From a checkpoint of a small mixture-of-experts model trained on Wikipedia.
Size: width 256, vocabulary 16384.
Below are experts of layer 4 (counted from 0) of a mixture-of-experts language model. Rows are named router (the router's row for the expert), up (a neuron's input weights, with its number) and show model dimensions 128-255. Each number is 128 + 24 x the weight over its row's rms, rounded and kept within 0 to 255. Numbers have three digits each.
Before each expert's rows: "comes after" lists some tokens at least twice as common just before its tokens as in all text. This comes from a sample of Wikipedia text that the model never trained on. Tokens count by the router's weight.

# expert 14
comes after: " of", " in", " as", " and", " is", " a"
router:131122158131132113135141113128158134110119139178115183134123111096145177102092144129174111123150099084089150133110146090100132130120112137144166102130142145114120154168154123081119150131080133121103153101129100113127146165102130091205151071121149080151140108099161102165126122097114072112173100156143130140135119148119163107062135116129102160125144118128122147100122143091139100136112
up0:135138114139140114108139132173121171096173159125121135069189117091116107143147137156110127127142109169095132121116124149140107120143154112123186136121117139146115111136123140136125140133145144117085110152120111139149112116174162158137121151158110117149142129142127094182137152122145114104083189130091151127167127117150137097069109113124116093163109122107139146093109146107109142124124
up1:115115171123107094122080117094152142136096131147156128119118114119180125125099163126126101120119083121108119109156226104124129150135130156161155103106146142106126143142126128117172111151087107101140151124148109132156085126120191161130124087130138093084141161148118124130130161104107080123128147145120139172173139127121119130140172147121134146076162085097121146130126153094129117125132
up2:107099115135152109121133087133156135162114126103097127152089094140101125142097111127118104151139087104149109100122149146107107146113144121152154157108117145141105097113115158124144157156098110099143152144139114138147127142081159077113162107120112117145093130138134138175154115105145130125174133167153035199095061162101128125114118092087105179130128127161151118156087162131095108110118
up3:093135106133132144121105135130123120136099126115123141137129113105113181147119164132110095150083159148092149118122140102121147142081152115116135061129098128135100139109157118135142133104130128152153124128100125110160122106140174127138141092130119120140182090176132095131141131114165143131125122097160135129114087181151161116139096148148152135116123093157101128099145119107127151112109
up4:125126079118137119147110147103162129113151096162090109134133104132142099083144148113150106115063145158131139116084113127125138134133145115103099136118090118143084105123102123093155165144133129092140157101077101101132074149113115133178133070154134155146133137135126177124140134108109126113149126111169155124169134140147110117158126109162137140105082110149174124091128135124125156097098
up5:131152160084144136165132123094146153089175156146137131105140121125152088123107147100126163149093092137125151117127117110110088130119124125133141144143091100137143179114145148126134152139170136172145143146111149130143117149103143094108114120151146156105144097056095121148120118126108154130136090111117138083166123143168085148139123110091099112124113145112156159134127168118176127195164
up6:135132092094079130185147150127182126140136162133136175119091100131124133188160146077162136106108136109146135085128165147109115137102085124150143115154094120073146158140163096140114151117129163137126194125134118122102114119160134118115123126164149083110166163113105130145116133139146099158136121106115119092105139124082111114104139150135136148162154131169137139110128107087121142135143
up7:083127137124152123112106148162152088139113129104133167069114122086116149140147143121168091147125145124140108134181132115122125160116123160136134116124132124095096148142111121104148130122094108105140135151171159085135098137154138094129132107146142126151122108161166130157146087108151136148091132132138130113099084124129159122146088125095145148112113106099168129077116113116147154132084
up8:149132109095137129114134119101166108105113138159150154130117148107107192127137157122088148127162103113109151152115151075111157160141105148114147087132122158062164144112119118130134130102139147081152172125121117125084104147151097151122117116187091099102102110126121118093115113162187130139109132120087112179153118153141142126122101102133120143113121151148140141134139130103145117139114
up9:142123089115152105170141087146159140101108120107154130126119128110122106104140119139157132125108121105128150139119149129114178128119097126147146134111137156142137139129113136100142122120077121142137165148135104124115131109136109129138120118119122096113131133098136109121058130136115098117106157114114095118164143138107163166121150085129084157124174117097138100101131164113127148151153
up10:127144179182144161134158111133097155148168129104141169100091085099141145136130156189137114135107119142110156123147145131142120153137109114125145150122097092096178128117147114146086142158099106128139136101101135087149097075142131151122097127101151117134099121138153089150134145133103121151155129083130130135103114105111153144127082113132121123100134115120109145104127148108136134142151
up11:132122145138141114109152165128113136147120137159156111116138122175110136093123173134134135085112114157106158146134141101123125118089134103127153142113164121126114150134154087090136149131107181154178142110123138163109115092114138159158106131087162161115115105146145110135138093105084123146193125105176120127165127093127119134127138165086125131095124110139144118087122128151132097107136
up12:095140115115141149103123147135154097130137091102128143121128099091153176146135125163132171120111083134117133163143106114094112090155124108197174124099130171086151085148103120130114130115096131108093131159146115138152126097129113105146117148117122095126130158132115117123118161171119114136091124160142145125118129162178130100128111075114137143094154128123153156129127123114109134125105
up13:136123112138105120169154109132110113142072133117109130079143162127120134121105102177145139135155096116077131165145117141105154125098153134097160111164133099123123123118109121149142114098119121123132107103178103140139078160084134142151142129129121154112137118164129142133108108135149097148153168146136122101135170122145100141154129091138128132131142127094130138140126105177173093117138
up14:120154153146149147085068123130134102137121103121108095141128141083142133131132144134145109135147151132106132160139134115120118132128121149108111167091182140123129158150133146169105151186086160124173130135120111132202118130082116136127103115147137128126145124146132134099115145125122117076119135121173099163140140108133113102135115126127132124128125086156157089087117114092154118174119
up15:151148122112080161162181128134123113079099109151158131105116094155091143140139154146148138142106119174089129171083092105135132148109095140163132158114141120116143147118104160105098100178155142145110128137141141137102134121145102083165156106126154097158110109078117113156109120118134118167120125163115122130138141108148116100115179116129122159148134126147123110076100152117131113086108
up16:134131074110141126166136147094176135094122104119122174120138126141135175095128110106117127123103135077151099122122155119154130133118143121150104123121150153150125136109127154110132132097102120152130117106131112150152091131097146091137106162133088136146151111139114122115159163105099099122137113138131112141165130128108147144137135161108097164100135099125171124130147098102130088158136
up17:126119150121114138121084145117123162119168112159138080152117126111136137114147121101173106163083122094104096150155156172156107116130136138137113128131157085109132091164124157110104183154125115132130135136175139130129121155122115118133075104133106144129166131151080114168123089106127180138109109134126100129147184124092124089085103130118183172150134130143108115088134115120140107120132
up18:205141139089135123134122180097109136146146185164121148099154158125145132155105135163118187087180157128103119142137130160124101103136129114147112123111147142160105130120100099121170126165156123088113104141152181130121141149150135070162143119154129130154137115111148195169124110138110146164113100110139169113122142139114146135139112112121094131152077081162100149134137159117116128106111
up19:142118098107147128122141144119114131145147112108112133094128135077136117129078135110137157136140144108158142155064161111081128143129179117131151160107101109133103134109146156102090159118112061126120128161100111118111133132152113103140145176136126159141082191137106128113131142165123112161135150108117119131074114160060149158119141126148115148121127147084098133137138143124188095140124
up20:070137136105106160133167096123182115089094136082155136162105116091089141139143121066114128135175122097177116118142119145111157122100135158119094139159137121153137141115135080133114136165080149102128152128139114110102129179136114155137075125095130126102152159099112150153098146145128136101112114128136162116143112138158176102127147169098145134152132112123141158160121122085180150132082
up21:120151094137150132152102082118084125143141146125154107159148088111120156145086098126156141132113111123132120097127148136123139119142111127154126127144135119115149129089015145106163093146121090115142102087134134131134151139151148139160152083115151142115139156105092114154151106101145155071125093112107091106152164129162139129107140111138168124116192137120150144131172148143161142141157
up22:155140131159099140127105165140151081111154107119164114111153145140122166186085138094129107113144124142171115108128110141105112110115089106092170084124139095132146158125153113152108153096161149121153116138109085149167166126134112098186137106132141146089154093137124136114150111086063116111114123145117116118126105132106181142168125136108125140121130141076103150159138109126136066115149
up23:123092175138069093166146115068101107121190137139116108121120103153194137134109136135149136118132104116146204123106112131154142157139097147140136104173118121148092132175142160113128107139132100121106113127127118138148166132128164124117136129117121131119172111146106159137175143111135123132169164172118160134136148140110145138100134104120147099139148119137097153100145152132132156080111
up24:136100133125112131146139115171116127114127112126118162128139125146148118141113107112168110125081178119157122152149164129149117143144126098159166135143072128099119105123131127114173129143122153116137172150138126130125132162148138116128147138131120111168104155107111165182070126081111161112164103108157102114122073150131084157172138170109113156101087099166091140123130149143105110135129
up25:123091144142144118131075127137130105127174149129078126138132106138112132110143110086160063108154143185148146159141165108116093112136168154141142097124163140074138099154147123128153155146127128139120126155139159121150111145114096135130115127148176127118148158106121184131131118121154164116173114130085122167104120085135106161099137084152112161139119136110148106085127161143099134128127
up26:117139123131142126130137124122117139111139157159149153131140143102107147150148137100135098129192086173126136148125146139141084133183164102144140125079094098098111105114143111129116103098130115109116114126139160130151134109117100107112100139102110119140098137141105138138142126168135141134143117077178081110152103147153134131116098072126121153142095080117102127142155129151132108128148
up27:119136137129134099079158136117125123106119148151136120100144084137153156095115100128156154139116095136107125127106112144115135134109100109143120115117138115118143161107157091137140058100138076113160123119139153102075181121143095139144182108096062113112139177132123092151149099158143118152108120147104132099136127128141135119096108130073123155157102107103111099136136127113122129140144
up28:142091120160100135151156118178167104115124142139134110140103146137113091123154128120128151148102088087148156155118128088086131148071093144146149128108093136157105165162083096138088104158130157125110089139107153142107173173108126157110154115138146127104114151130125145087141119118117081134107136155110152124083164121117115074132154139088099119107150141157090097159142109118123095150131
up29:145134161112111103104137112150148147134140115111144144129143088154130142157114106120135134097131116156132098136120130129138079127144121124110123126124139118067151124110115133142174130134078153134164163164144086117147145104123141199121141138157101104144156097131132122142130105112102072145121121192096127130084079133084114087142152149146134133105144132126109163174086108086119141137138
up30:137089109114144116138109153163138127114153142086115125126127160084122187109121173144118079106110106132168124157135111101170151196119085095148130141090159098109126117125080127113134136123173132117159105109110128141099129148129146181156141139142117118093130123116104135149104118156120120121075126159096086117107156161137137152129151124135130118130121087137151120120134131126172112175134
up31:167142126149126104122158160182147131141114109132150145159136121112111158111132130118110126086130131128091136147144146148134139150095095125129159131167155096115117159121125100145141162167107120081122123104129116163074137163127126147154115150134118114112108130095158115113093124155128127114144106106076108149149110148120149148161141161108107160152140137128156086113096120142105100127126
up32:113144113134114123129157134125137169125139140122132111127119114124119161098168146147091127126130133101158104147119119159166144105080097151113152145110124178101123096133148096092138145099136164122158115093102119114122148113116137132150104145097126138169128099101114096130138126126098158114154139134139126121119066105135145137152186099087149095118145131131115122105122121103121143109126
up33:100139182106078115162111113097149131151119171110144100121151175113121157127154148079191129169104121128144150115162151095169093116144114134137128130125121145087106143133125160105118107149138142112093127122095123178139114106135108135170091140118145174138161113160112145160113123139133116141162170144154147133142124142169148159118120146135129154121146158109117118140117136084117106100102
up34:127138125130132139118100124129130128126090114118098129115167134104074126131133105080172125102147122139145152133146142141107156105116145163120118142132193131173102112143137164088175141145114109148150073166149154141123105140137158132164151119127136126099138182117150152108130089090125167107172097147137144141146109121136174104117088133135098131106126150138142123155100136119156109137132

# expert 9
comes after: ".\n\n", " |", "0", "1", ")", "2"
router:105093165083147090098159110210139150151137097151160148132123120087113158098117090115125130111165152106132126098106119163102168161161120136133115133120106114090112127140114165109165116112107161133129106136116151112161104148116130143182126110130127114157141092162128135115148121105117126120155141135126141124105103165113138139162099141113135144122108123118138125122091131119140116109114
up0:101139146118104123136137116168119176122140121115120202103135143117139165113149095181118128126115168099111126132109086088125141074125121114122113115136143135107112115142175123111138093156157166114115147100142098109129126110126071124168123140136135100118156165121126122087127167136097163138122174086129141128129135127146141091089101128111111118134159137138135099102098096158174127088117
up1:122180136133144136083088122146148137143111127136138125122162161120166154129083156116127143129153118147121139158109143115107146137162132108094090131120111071140137106135103159123151121101130134156128112116092109164131126132160135098115110117104125138110093140133110138097140157112111124123154144172116127164091130128121147072144095145110147095097154146131103109127086167111138057066141
up2:129090141157139101209136093145123118111085132146176144130098155128091152137149118100141105126105180107130134083125170127120156107116093113100122103119168130134133120082126120153143146139119132121162145126141101124141127125103133168121085165123141136174132141146130143117091105121116096127137136194126139118135109109106187093155147147167130099170131103112123141109119135080115132112081
up3:099117161132090150092131131151160137144114095124150127089098137102075125131103155161156068150139130132081130105105122112118105115135112124115160109167129180131123119108139157145117125158132156122117100134104160124130085123125127122087186168154098140158110145132116151112141138114134140117105122161138129127098132162150132136151132111110142158106124118162124147168153088175121147103103
up4:127156172113178128148144122106161126137154096173136113142113116125138082127145121186111132091170143139151117142120179139121095110133145123156114142131169137127123137150121139124158141133176109138143131127160066100143165111093112136103121132173104100143096118103116121116148149112108047161124107133101104144170132113095146110140081079124148166140115140113116150132128151129102149122087
up5:089132118101135135132140086125147124104124130097107170122112059099108175111110116102153114163100112134093087139156134141128143119112109109113134123127109146131117123152162161130153114154155133130134122146147146150176107141120134126149125132141124101123130108163129142105131103167146119108089157124147140131120113152173150154146112111133109135157147098133138138093144115164102104126143
up6:167126180096115106135123158101151152143113120139096130118117134151126122115150142121088154150136139108128102122109108137167169111162095106126122078120160137116043100105128157130198164119114099142119105143134132096088156096099143145117128126101147145127119097177129148131155120146120148096149133129093102179138092156076139135126132111132130171111125115145162144129153127125135173121144
up7:127090142112085117137075140158142133123080105123202096110140085107119124128108159091181131137122099123109114128181131105104097130105159145122135095160175128111115147153124146149175094174125100133121149137124137157172121129101160109145158173134145141109183143184134122148133129159166136162105138120125138138138138109144111106111130148093101116082161122136085158121104140123113136119170
up8:140061121115180114053119148169140143137096093157118120179142150089098102181174173132153104131072133162102121131113153095124110100153143127119136145099171149129114135080124117118119091109163151144112111125137155122116143178151159140155118104116135067095103183137132123135121112108117103165135140107123139097152108099102135167138098144111074133103120127111171126147147093158123126098127
up9:129093124132111134130148122168134150135126080125106173102102106141115122145141100155143097139125136105145168116072092123165112103142132121091103088141089142121154100144121131138144127151132120102142151187118124114125125156130135135189131160099130153140149119137172118123111115174147136143046131138113115102137122146157113117145149135140082111133069133153167146159134120128143112144115
up10:142135139163158119107113141089147133119124129120082107074158130112072144127133103091129101132151114122118139150083121117094098155112128121158138097128119129149119184122148178132088124142120096125117154105113141128152153130103134120164126125106090112108112136155121154142125126135129139127146143149133084146131110133142190134128101138124109171155165073132116153139114114098087124157102
up11:127128130114114117134132078158141132119152107103131125116135114151132121138115128144106120090128114164106097134118133137163141142111186125107102102133137135119073100120137121097123143119167143101122106117100131082116144136164189161119195129084127108128150147140150162100152083126118111103133141119149130093128120149128110095105098166096114123134166146145142165079134120151124075103107
up12:122144121123125160105164125091086087068161097101151178155144121122113134109125150153141137136170110126124140120132138151137127123141106116146119153129086112126093084148129107129121088115048164138158178132107154137115117130114163126165155122152119136174148140104158142120123148144152156130119137161134115133166109127117165088090174076165111093082169172111124146141101124106118121122142
up13:145130139104134091154117121146171132119133053077130136144120104129098129114067182130131103106111144114135150149124159135124160118130145123147124121156109140146112131078098132152112119134140108115155110137144147128143155144122101148135166154093152147146131140177114153143155148117151134112123145119116115134130079132135068159130135144135100153157188120106116098089084106123179133125076
up14:136102148088133103098105157145101142142119109168136099095098154146095150138112117089122174099111133134127128135131144134120105115135108149134108112103125151111110144124102138140133133129096132101142101090147160146136124129142133112095109128157109115115106178158134106138085116133133110153134135113145140133128155130119119131130114145113157150151072140156125145140121160108122143181112
up15:110095120120084148135185141122144130129141124129147124159169098137115111151153122083141134094130142117156125168115122112131179197186103096128097168114117118113116129150121138132086126124119104092130149161121110105072123103142158120142140133109173148177115127088134147137139120136124123108133104110100141116125141120129137130144162104100137139103131129098135167141110114101138110128148
up16:151115127119086140122127131132104120107142087121091097121095140134107117150142110151124129107123155083096125089105099136162135104172131130135123160144150101077099159119142101102108121122129117119102116131162160151112182140145112119141102153106120128085147116117091115130117135126134129159140132152131132153067182126166132099120122097144149155096110128152124202181141137133112125088134
up17:153112113102093133137088094116155103136133130128132116147113151143121139096092134095143155168183125156062119106115157162203134107129118123145117129100097102114102125118114179127146118150124123111121123121131134099106110119151134165127134073103153121107145180148145135065132139160125143127129133125105156141135152127114134119119136105151146155102091104109108090096139114147133143130107
up18:122123172126138115149132139102111117175127139140090122103153091145087096114141084089159127133115095125139144147123170075194101140119125124120133114135152127143079119151116127108127145109142128133091091129109104139154090114109128193145136120133173139058125160146097135087134122092136120112158144151154137147157141155205109138119133142105129134138157143123108115142133139102166114144155
up19:147124110108153113153133128139139144145150177098121147169100081129130130100116131101145105159108101101150106103092124094189107142150127101099133132165112174112093157133150123124132077138089142099127100150157106143087108123103127137148179145138156132130139103123116159131123105127135150125107109152146164128162139167105139111124127143103158134159103101160111150156119109153162103157145
up20:092126133120105150190142142138121129144122126174090165138114097103121125121133147122088135153130139119120171094107091135144124121138106127098128096117134129151095132114138141118122122121114152180078152118077157112147177144114126080080128130143173119137114151137154096142136172142102135120160136094124135124086125114073102137154093092126156102148140110135119120140166149155127112085108
up21:087149108136111132129148110120117127145141105154137139115155070120130170126111120095085126141170094104133132105138123155137104140099166095162131126121160140104150110169155128134112179146148141088139126147134132104175147095102156097126123166110139105129122073114136122165107127089088150119108143120101106123146089154074112119158128140143078154129136094136074143097146125095142123135126
up22:142112120129128133084142112130123096109168176140110137133104122133110146096128117151148113127091125096085107123136140067142122125124138131097112179105124130101117138151119150157063148114104170147081116108172163114133095151118159124193150123141135135116146093171177121115169119090151127103112183114129109149116125157095152114150124137136140130053138094150150128118091128152136142090120
up23:125109118096118101136155157159140140148117096093107134116110106106142118121103144159129089114150127122185128161106141158078102142105099145128119121139109113098117154146149094115151104098140132116102143129148118126180126140063128123092130093115117079090121160112128101193094129138130187135107126124106116130131156169185163115147123125101142120145134161118122107116144168191133128112136
up24:152102135139136125124095147142134188110114145144155132151110065141104110155084116088122133160097147117112121162146113105082165158143172131101089121080136115145154171141146128105120148188119154157098137116171110122111118143097169112150116117112114063091101081171118159132114096141092120126134189123117131055122113130128175126139124113133122113148121108173127170123124153116186134144109
up25:124153139095134078135088115124124171144146088151132140127141118135129129144167114182125100132085142138151137155101102153172110120143144114118135125122093183120114121128071158105130096159098107128124127113142132154125156126132141138078151114159107094157179136142113129090132128116164158118148092097134126162109102122112175144175135090118163134096128127132136122137121094140103154105134
up26:142123154122083095099130131130111130119146105085116130090172099134116112139090118124142128113119114121121139107150135164099146158156132116138154161085128141129111141103112144147129127113169108144131173073117110133170102129147142124137153125115117110104138112097126129066089130093125095118142104166191126133107094140089140153093160134089121121163141116123153083099130144099144083129157
up27:117100137120103091090141161117159144098131153127153150134163140116102113120119134139165141053118107112134139125109096090149123123115126078117108160093150130140139107081108150166132156075099147116120146138133077142131155160155129083124175125132125136127130144142107179123129112128115135144089133071118128142117120167143134127154070079126072127122158142136121111146081131138130134152133
up28:108118121087095095128104093124181108163135114134095129110098114130161157096126185162127150124145171109107106108116162097118154169139127145079077151128110110138113148172158123142119099125123103132110133126131146144140117170142164138147127119124120155175136064107110114119148107131123107101121154135156176154154123186117099130110096111114151127103158119134142091162114180126096133126152
up29:137148139111116138103109184146112117112109111119149146121096156107120126143100166095108142128106156159103095108087123119106123123161160092172141122110089146137105107120092141104129122109134145140104115112109122124132135149169169115149119174111166124117113145120143173116129113169124145101167156131171181092136151122134153133128163092050088084116120134102115156112131143103115064119118
up30:102079139144139169118087109155140157131124128151156118120077164144097138086122124107146125132127105148107073102103162142107119125132131141089096161108125144130155144093115160130137138108148144117142136107163161133157102163127132130132111128093138126123114104142126170138161177174112099098112146085127119130101140151138134135124113109094125129106119105193160140161113085146190104110163
up31:147108141139136157110141125111178137135150130128069093122144104128136142114122080087136142102115134156110155105123166135131147124125091118126129090140126154123136141145117098128106128111118165160139126075180119146141085145151164131184150133155108104110149151142097139095114119110130090129125130111123118105111104112152118180152163146131130126105156125128145103111081156116126117109149
up32:116105131119162123123103098117116110159158171167161114141127120126113112151158123134133138139158135118145125111149141140140132116152119142126101107131114145129102085168128100123087107076114158180115122115123117140151151134110155116142157128152187119097144132116125141127164144075149105135141121109129101130152149101125128096122178125141131136152153143106149143076102160101163107109085
up33:094136115126128080128133095107132120087109130132143121143124138127088126194106149117128172096128137099113100119092119084131140132120129154148118121106146128081138136146079140134146116098098120200116137151124094113134123141133128129170102130138123165133137179140108151125123141177110117120139132127129165112111123149118157143137126156151095094119174114102170152126101115123178114076131
up34:139137143125128122167147123192158118076137100129135141140105109131094152146134147168136124160110120142131173133117160116158114122134145106104099135143153148108132145113116106147115167093117113087162107139115138120136126116152143134110115106129110114128139154128176100133131118139150107113132094133128160151148172118178140087133098106088072131090104121139142151142107143111173126111118

# expert 5
comes after: " of", " the", " in", " for", " to", " and"
router:121128179119168095140186117156144136145122110135116133112164113146128153106137174143165146134114128093110117143128127125121170170143091144143136132142123122124116189111128151112131145130164142076105153126135118123110128117091104111123163134110125099139103142143108141117107120090140110108135121143139175155139089131078141164102143098113105192103147134144136098122127147084164110108079
up0:150113146164174125127164113155189169164122110156165140131112110115137108177135124119130110115129130096106143135114125155114172185144107129124144111075111119137107123109121135120129087130130152065097136119117118117113175112116108116086148106129153104119165107138106118127143162105117149167147155106106112141166115125143105172136148103143157156124152114168128172128136092125111105099110
up1:103143113095140144109113073147105109143166118141072162096139101153135128121121136136170129136130103146147141169172160143154094104147084118131130106167117109141164165112096128092062141163129140123089094114138116134133141116101130113115120134118128118099103139137096150151122126137130098170154149145129118126131125118147152069114162112138138159128110154130106161126152136122119125136125
up2:121127136170168086101158144168147136129106140150133136129126106160174119077120138093101146129136149132135104082148164138117118169109126143133075170166122134131121142144134142140129115146119168171119144129129129122150134117147123106148096148109153091172125120131093095106143112135115148157126115115130183225100098130112129112130120150123111196174118130143099104118114130139156126141139
up3:116105114121187104097122147165106122115155112144143103084129145114133105099137116119148108130147088134154124134114140131128138109152147153122178123107096114096117127146133153138116118101092136140107124112147133147123109101137156133117129137177137145125075125142108103141133100139179118117100067158157165090154122102083111141135154144118153161195126150135097130126090120151118143167127
up4:127142110123122147130140119106146152161153113143122146134155136069054089062139178108145116123112152130091128091118127086144118124138110151126152156130157113150152172171122109117127120137154153176107121124118114144087117164120114108143161129135128142131058102146079127145142147135102112102140154147151144097118115136147128140134138157127124122082145129125110108085172137089107097109103
up5:139150126121139089196101157144113128128154170166098148126186097112174133098120156087155126118101127125133162174110129181134115135134084135155130126148094111084165168142117128136129138104111161162084155123124142109102121168131119096131156131111105124083065197121078175146111085121111130127130129087140097165174130139115101144105086105120091114095114149137123122125135110115131133121124
up6:131112139143142151128142136160171128120161149111105100130162106115098136121141150137146115159152135113155092170107150096145116150130105106123146145101102139122130127155128125138142170157136120086125079135155114147129131147162115146115100127153109143163145066113122113141122085154169136152108126170098168156098155126131141132112150074089152119154160108082107120150115126149106116125095
up7:120164134146126105097151129134147143132115131163092136120124104118116145123166123112172095125101117138134169137157133143132123138104144121122101131158126143126121104134078124079159099133170108139131153129130147120124096143070101112118124108110172086107165143150138084099118156073118188116108140061088136142172145111107083148109106134137118114134147116119122131154125171166147103112102
up8:144166145110169116134131132146152151140160134131140135082161116142115131118139110153100120166126102148149133123148126131155157108139124124147124125104143073116150132180110095126098125122126096117099152170168127145110169080113134119150135133101125074100145109101127132138123151152135101145139135153115179103105104125112158121120140122128121079162092086112139123113128139097108125132133
up9:165125172079109127103132106146123104123091123121140143104157099122112134148108132109156097142135144125137143126127103157116113121135133132153177088102110111168144086092130161109119113100182107110132144109130148073121080093187130155154088107113152133100120125110097119141127113106170137127101156127127115130168120110165073107111122110124146145103155126193118116120136129099150146150090
up10:132093111170131148115135106121119137139149135102178164133170115175145107100170134161072143155106127173122081139111145125116136160135130121162127147123135096147144129130154188124081135123171107107098114117109131107111138103047114125162138145112120114116125059151120139152087163129140115149136100101154127117135077134116129140131163147120118184117125121112092162116132085139157116126135
up11:132101134084134152120133144129148132119123145146085126139147098163111132096145139109151190138150109140145140132168120145162141132169162153109138075139145123128168142123152116161119121121125149166125169131116125122133099095116096143158123157165134137127133135076122127146143074099155131150151082110121146119102094146131119137133101154118126115127125127123109106105133152104172138163118
up12:106094126104137130152098124157121112116141113097123122142156119156198123131096094166107150085141109130122118102080128142083092130132141122186121134098114148114118120119079179138145127125152101102141125164132149112138148116103107140122149097148125151179131090120138138116131091116099111164117093129116146111176110157126195140140100112181169161103127148115173144117144155122145098080094
up13:141112134127137124158123134147109149146165127108108125122123115155102101105161137123114125146178108139116154135147135146105153107118135120066131106119116097072170128150119148147087126175146104139120121104097125113115125112133122137121141140101107075122103127172153099113108148126104138165116139123071169123109155136132080098129124176116155121120107140116148161122155133123090110133144
up14:149156162167142133077149131140118103161164166133105149117129103143159154154141138143110142175122093118138101120115179115109121180156127116155136158146166136129145185135123154100133116168133123095114156075118131148095122125134170141125123079148097128113125119137137167135120109118152083156115119160110143116156128130124137168121157068111131117102171139152157126142113108171144131081137
up15:150143163113114113123120139136126094123119137178113127121118155097112143110116150142135106121121106143131133105137104103137091110156125130094117128134134127147111122132136150116111098114115092165109140101135152156124126162117198111134115154111154105119160115106155084129193133122139135137091179091137152139148105123155122129092151107099126187115128128160179101130142113111167134132095
up16:134134091148156116120106132172139110131138145103142123136151103143124101051084136149127091150138138121106121107135114144125143147139121127130097165154129149144137088130141144127138129074138143171139092132144157067147134105109175122101154115112151121154154093153120111081149116141166127110157113137123100134120086120129121140096114161100089100071114141168125143119131126121141104098115
up17:140156115112133087144149131091104144053157114129158123116138118097100115124144121114100138129136163113143125125105114063137146115158100160114160113088117129116148119126125139136114085126103165106115162163139159126145167156134105114099133119134092110141078152141114095162147115176156185116166141148169150122088150114140125126086131140124162122148089127164117123070135127132127111163102
up18:139120140115097088113127119178152094136178104147126129111170173138087110150111176143127120139086160107114107126106107116170168124151127114117081125098127132116129146146138141149136104114139158109115112137131160145105142145155151137077159120136119136148110157079088126132158118069072141141170167078110147065087097128140121131098126159131132116128139100156159114133116096104144124144123
up19:154142086135138112137081141119113110152163112149118115132133102158168125146137143139187126117114091092090135175106140127125099151141152142097101142121141132133126138113146144160105112115108136117123121169124124186085113144145130102148122158142119134085101140129129122155097104154146103151160139152152096191131112136121089144126113136102084142119141105160117106156105157114162148071146
up20:147123130113137132149142128080100144125127139090152124119116144133118113112122173165124155138128125140146164110067192137191123108135086140090149126160115142130184093124142115126115126119066134100070127127098148146129124149129109145131179095074064122133127113120137141112140099138100153112126172113140143157169145120145132135119107173160106132102137124132161071125135076086122143108122
up21:108108104120112135119084121157140140161138087118159125142103127123142113107142185116109114121070096112103141142138084134104116150117114110122129170118152154148120144079143129131134156121128135105114122132130117122135181128108128149071154144154134115121077131109086115132147164086130140121162084136137155144122123148152107118134118143112166154191140083123122131113117123174124167134088
up22:134136125124130151143128114121107081144075095151134165129142135166134126158081160098130176131159142161052122117099133173152107077140117126150096118143136093121146156119105152168150121104128121102112130169133087108132166142114143105099128082168177086114157076134102068105068127114112133118103114132134084135156129095132154125123112121123122121143132128110124128150138121118129123149125
up23:123110159119128121103133111083106137105160143137145118144095159116142135140095167104122145168142142135147155109111163103147140077127122162146141148099145114141156138137131136117161094147122136148111122123114137088127102136155144077118104191144154082071101130152138121104119088078133104101163163159124170148111146141114175098093141104151112140098149156089162124120141135096130121150101
up24:120141132116130076141079108092150106110132136143123095120147125111072112156134167083140140137122130132155167121125142162135142144118155096126125144129119100109121117183090166109135117164084123151142119144122105097089120106150125127141128114120111162079113164134139111161139097151126124147125107089120125175139106115170130147123121154113149125094162127107123142082102171133134179089137
up25:153098140123148129107182178160106154120112108120142098084139140141129148136141144125116126088137150093142147096139145143097177132129122136103132138159145142114111121107147110129097192127148096125124120122158142120163133109109113129119121147134136138164141117090146141154120135146131124140131127121147124153146115113080125114128114125109070127120126130163113133134091143098112125133096
up26:147119082107129146158128119120088134123108091142106145152144095138118109175115138113131130123099109118101161138086092167140137115119107062130144123127139090099100162158146107152119107108132148132145138139118084119122089118114128115170141149130109183122094094181103136161124116135120129110132140184124124164147127097126110180125105118115116111145155186125128134103130104093133163139108
up27:092131174122138114090127122116104147119130155136119132142154143065150128102116141107163127139119073114100150100131123137122134097172153124122150151111141061185124124164138139120119162133158100113131169154149118118131100119129116080146137164131117109134109122118112111113157101095149086135119099152126120135159090163111162099153074110097075125150132189108140125129160105119161135126100
up28:115140129135141068118087144121141155122098132153128115141134131156142143138093102091148111126160098162123130125140153125165146118126135096132141093168147118097156151103115137099136129108156149121125153139128115131133181132071149145146121105129142131086091126093148145101122096119101116138123156132119127114135109108134147134146069132131139146147178126095167096149106159115126092118081
up29:155109127104124134100101104132145144136123167153098145092148114160120114096133135139130138132151164114102133103136127123133151136123123117134118078155128117129101122125136111085157082124134105124117126145146113082080147111174136111109170134127102102135095119142127102146118163134120121147087136149102155129210135112130149141094144102153114136136128165113115117129161176143098172096145
up30:141111106106103111086151155166119111126111108151119148124143112140071135109133133114147143066111131124151121172182101119116129124115155104103138117139152165113096130084128148098114102135149140112132133147158098150116144109157146147092147138136130143113164080145115106148126116161097128140093122160118127148162122160139117117116100135132134134101161098117161197174087129121120135089124
up31:126152118179129141168165099141117156119138151154150126106100098123122174096143135101125147123150117144090078114133164111113110130137138128146096099144140124143107154140142157125068166130116123155111125104146131138150141129123136115140143131109108090124120117144084103110140120154138131089093121105149164103131160141127111088145134131128104162151213128134101112100161143105089138162079
up32:097125118112127140085125151137161098128130102090145100130131110151121113103102115125135100140126097118114145142113111140096134129126160165151163064169162161154097094110117126147117160136120106137123127126110106105123133121173132164113128141108132130150105167142153115149178148120122125133097132173106097175151099102089145138136093124112170126139143130136166107084085104102103128104133
up33:122105127096125156101129137117113137144157133144141129135093108103106172165119173117116131131092105136067147117108103133121118124104141110116091141109128159124145140165120132097101129155141171118104159093133158142092110130120159156164123123129123144108133129112131127106157100149139096125177147139180159149096107120149077080096170134101164124150120151157114143147108154126129135145151
up34:118136140118120093139133148144150123177145117124094119159062146107158136131136166122159147093114128119104108133128175078106168131140117142118116156133170103099102116137133107132124102094142083109140106144111146135103132137128128111125106151128114118103125118088096146149151177096170134102083109144141129124161140091145117111119103102126145170094086127163127161163100138107097107158138